config = dict(
    num_hidden_layers=9,
    n_experts=32,
    d_expert=160,
    d_shared_expert=0,
    router_score='sigmoid',
    balance_loss=0.000602,
    init_std_router=0.0238,
    lr_router=0.00151,
    vocab_size=16384,
    max_seq_len=1024,
    max_steps=5439,
)
Below are experts of layer 5 (counted from 0) of a mixture-of-experts language model. Rows are named gate (a neuron's input weights, with its number), up (a neuron's input weights, with its number) and show model dimensions 112-223. Each number is 500 + 25 x the weight over its row's rms, rounded and kept within 0 to 999. Numbers have three digits each.
Before each expert's rows: "mostly gets" lists some tokens that are sent to it at least half of the time. This comes from a sample of Wikipedia text that the model never trained on.

# expert 3
mostly gets: " ", " $", " £", "°"
gate0:528514478487493482483511500536490476510478499511521495477483518547484481454496441482497482488473543500490512463518494490547520496531509509461505457523493480531515507498487494556455496459453510518513483511484478505456482523503540493535520442499500526539521474537518530484478511462540517490481508515507496504499507528534483493492484501452
up0:555497471473450466540475491530482472504536531541479507524474520525477506464492462502504495469510524489475479456515514492541489515519488465554471469500474457541485510492516492482495507476506545499489497541501510513509507538534534497516513478469517511504504532513499521514470523502538512488546503524460476523531486512489497496519488482546

# expert 21
mostly gets: " new", " second", " an", " third", " full", " main"
gate0:522486486530522531457493525474457467484515503542462517481480477492462461506477495484562492544506484521513520493542492466526473529554513497518452494512461551484532505494492481488464496470495462542504479534498457487553474501519454495501477463476537524510513518468481479512484491495491517537517535485517475480503493488511530485496467528525
up0:444495471458530499524495508532521507506519509470574496477430499482510488500531492515464498508504514491542491457517553498492502483489523525480506499468528499515473505502490530470502407516557515533529501460455494507522498490549515526454482498505499485490509525497489516524528510516499514487499487477521516508505536463538499504545502511481

# expert 20
mostly gets: ":", " would", " until", " may", " can", " could"
gate0:528476472542511480525480511506460504490502480474504482450524502510453489502484525468514472518496489461517532505498502495525494476501500487514526526467500475473493488489509449518513499477524501464463524508483502538481514506430495504497515458472528534545507531506532494461463528526515512484519462482503499502474503500591531475499494497468
up0:501470501513512529499486446473503462468507516541501496481435504522493477476471559552527492512536510526518541492514553532460543488503533499492493491501493499512515532492495512491487513529478507528536506487475504468501483478487520513484522475476499506511526509502506443497514566523471535486484512469499478491487520486478548519499527466479

# expert 4
mostly gets: "–", " (", "==", "===", "′", "/"
gate0:459484476498495464501494493469460484481540512518520480471485446487502533485523471503461478475504481482519481496562508516452506462487475528470503479476444529507506507493509480499475485515478523455499489497480497522468493512480527469493479524534483495525482502493483518439498532525511521545525514532519499505515495540482514506463483467516
up0:461483515460455570514526545496508496494522489489510486507502491478514515501500548496476478496532482464502529447498506521489524526503474505431481510524486537517497487492499494493497486442519541516508467508539500518500513539543514497479508502518421501549466481489485507468507492514485479522494471459496537512452452506495509499498499466523

# expert 30
mostly gets: " members", " people", " areas", " days", " events", " players"
gate0:459518533513534495485480508481552505524533486519510446514506489499485484464453505515500480482485485502479500492508477438495564533502513511505499490480491477538485470527479477509491502528485503448471460470472525459491538487530501538514500499535464527506454489528538514486461472483520501523468523510450520493569491503509533449549517467507
up0:458454495500498498438509520450494488473486474487477487523535539489499459498489482524529448495457464486495486454538477491523527471469478533444494480494493509479496506536498493458494490559498471506536463485528527467504454486547486490536523509525470473474525485532496519469507514473495482473505547497483551521535486524528489496474499521496

# expert 27
mostly gets: " military", " water", " tax", " health", " political", " music"
gate0:486499536476523485498549487485470530487526430503528483425532505519535511509523519533519478472508487522507524567484433505470516513499527466497514512514510480497483527450522472476475472499476525517512472491514474503506489521425524475501477537496470462525488488479516479460512478500505526464459480488530518464515509455519511507501504537480
up0:505523577500539523493482452457479492530482491492495505502497485516515545511508532475476495496471516512504504539518499460472514516499500491512497523508496526476519541479472469540487530492459509499508494530497492484521499504490516492542451486459508547522541467492506533507463476484512509520462482485494504490489501487504497513509461497471

# expert 15
mostly gets: " km", " million", " such", " known", " mi", " mm"
gate0:526461530525479487506522502518520413498522474528503489531507493515485488466501448475470480516478503481502514472498454497543453487462517478451504446489509482499449530489523475489503495540476512512482452511518514519490453489477493492516465501501546504516539509519527493540517480508477493524509494471496479464516527490441533504515478480513
up0:538480493532504449543496503504506526491549526523524490489510519503484451494494500438503501494504469459506485506474516468494545474490539510493489477461483472513557532464445462506515459480540509491508504522524507447452552528490497504495484494496487451510449434506505516491487520465457530508488514505516498456489486460481516512511483504489

# expert 1
mostly gets: " =\n\n", " album", "°W", "°E", "See", " Cup"
gate0:523487498527490493521525532500475483453520511494514455492506490518518500530516474524499485522460486505518528482497449520487546525506521475533548497483480494501508518485493511495493510531532503525481444488545460537526502483504473513513457504522521470493425496483513508492498481577549502496513459495482465489519467511467515512509495527502
up0:452497490479503510517466500478486504453515495491493511453541461488486470518490485529506475519489533522487481513524516500508503512503508467545518455478500539494534520503519472508475472511538480533570519521500517508507526490489479493486499483514507492474489445507506487447481437502522510496524461522481509519463509492452500507521493504468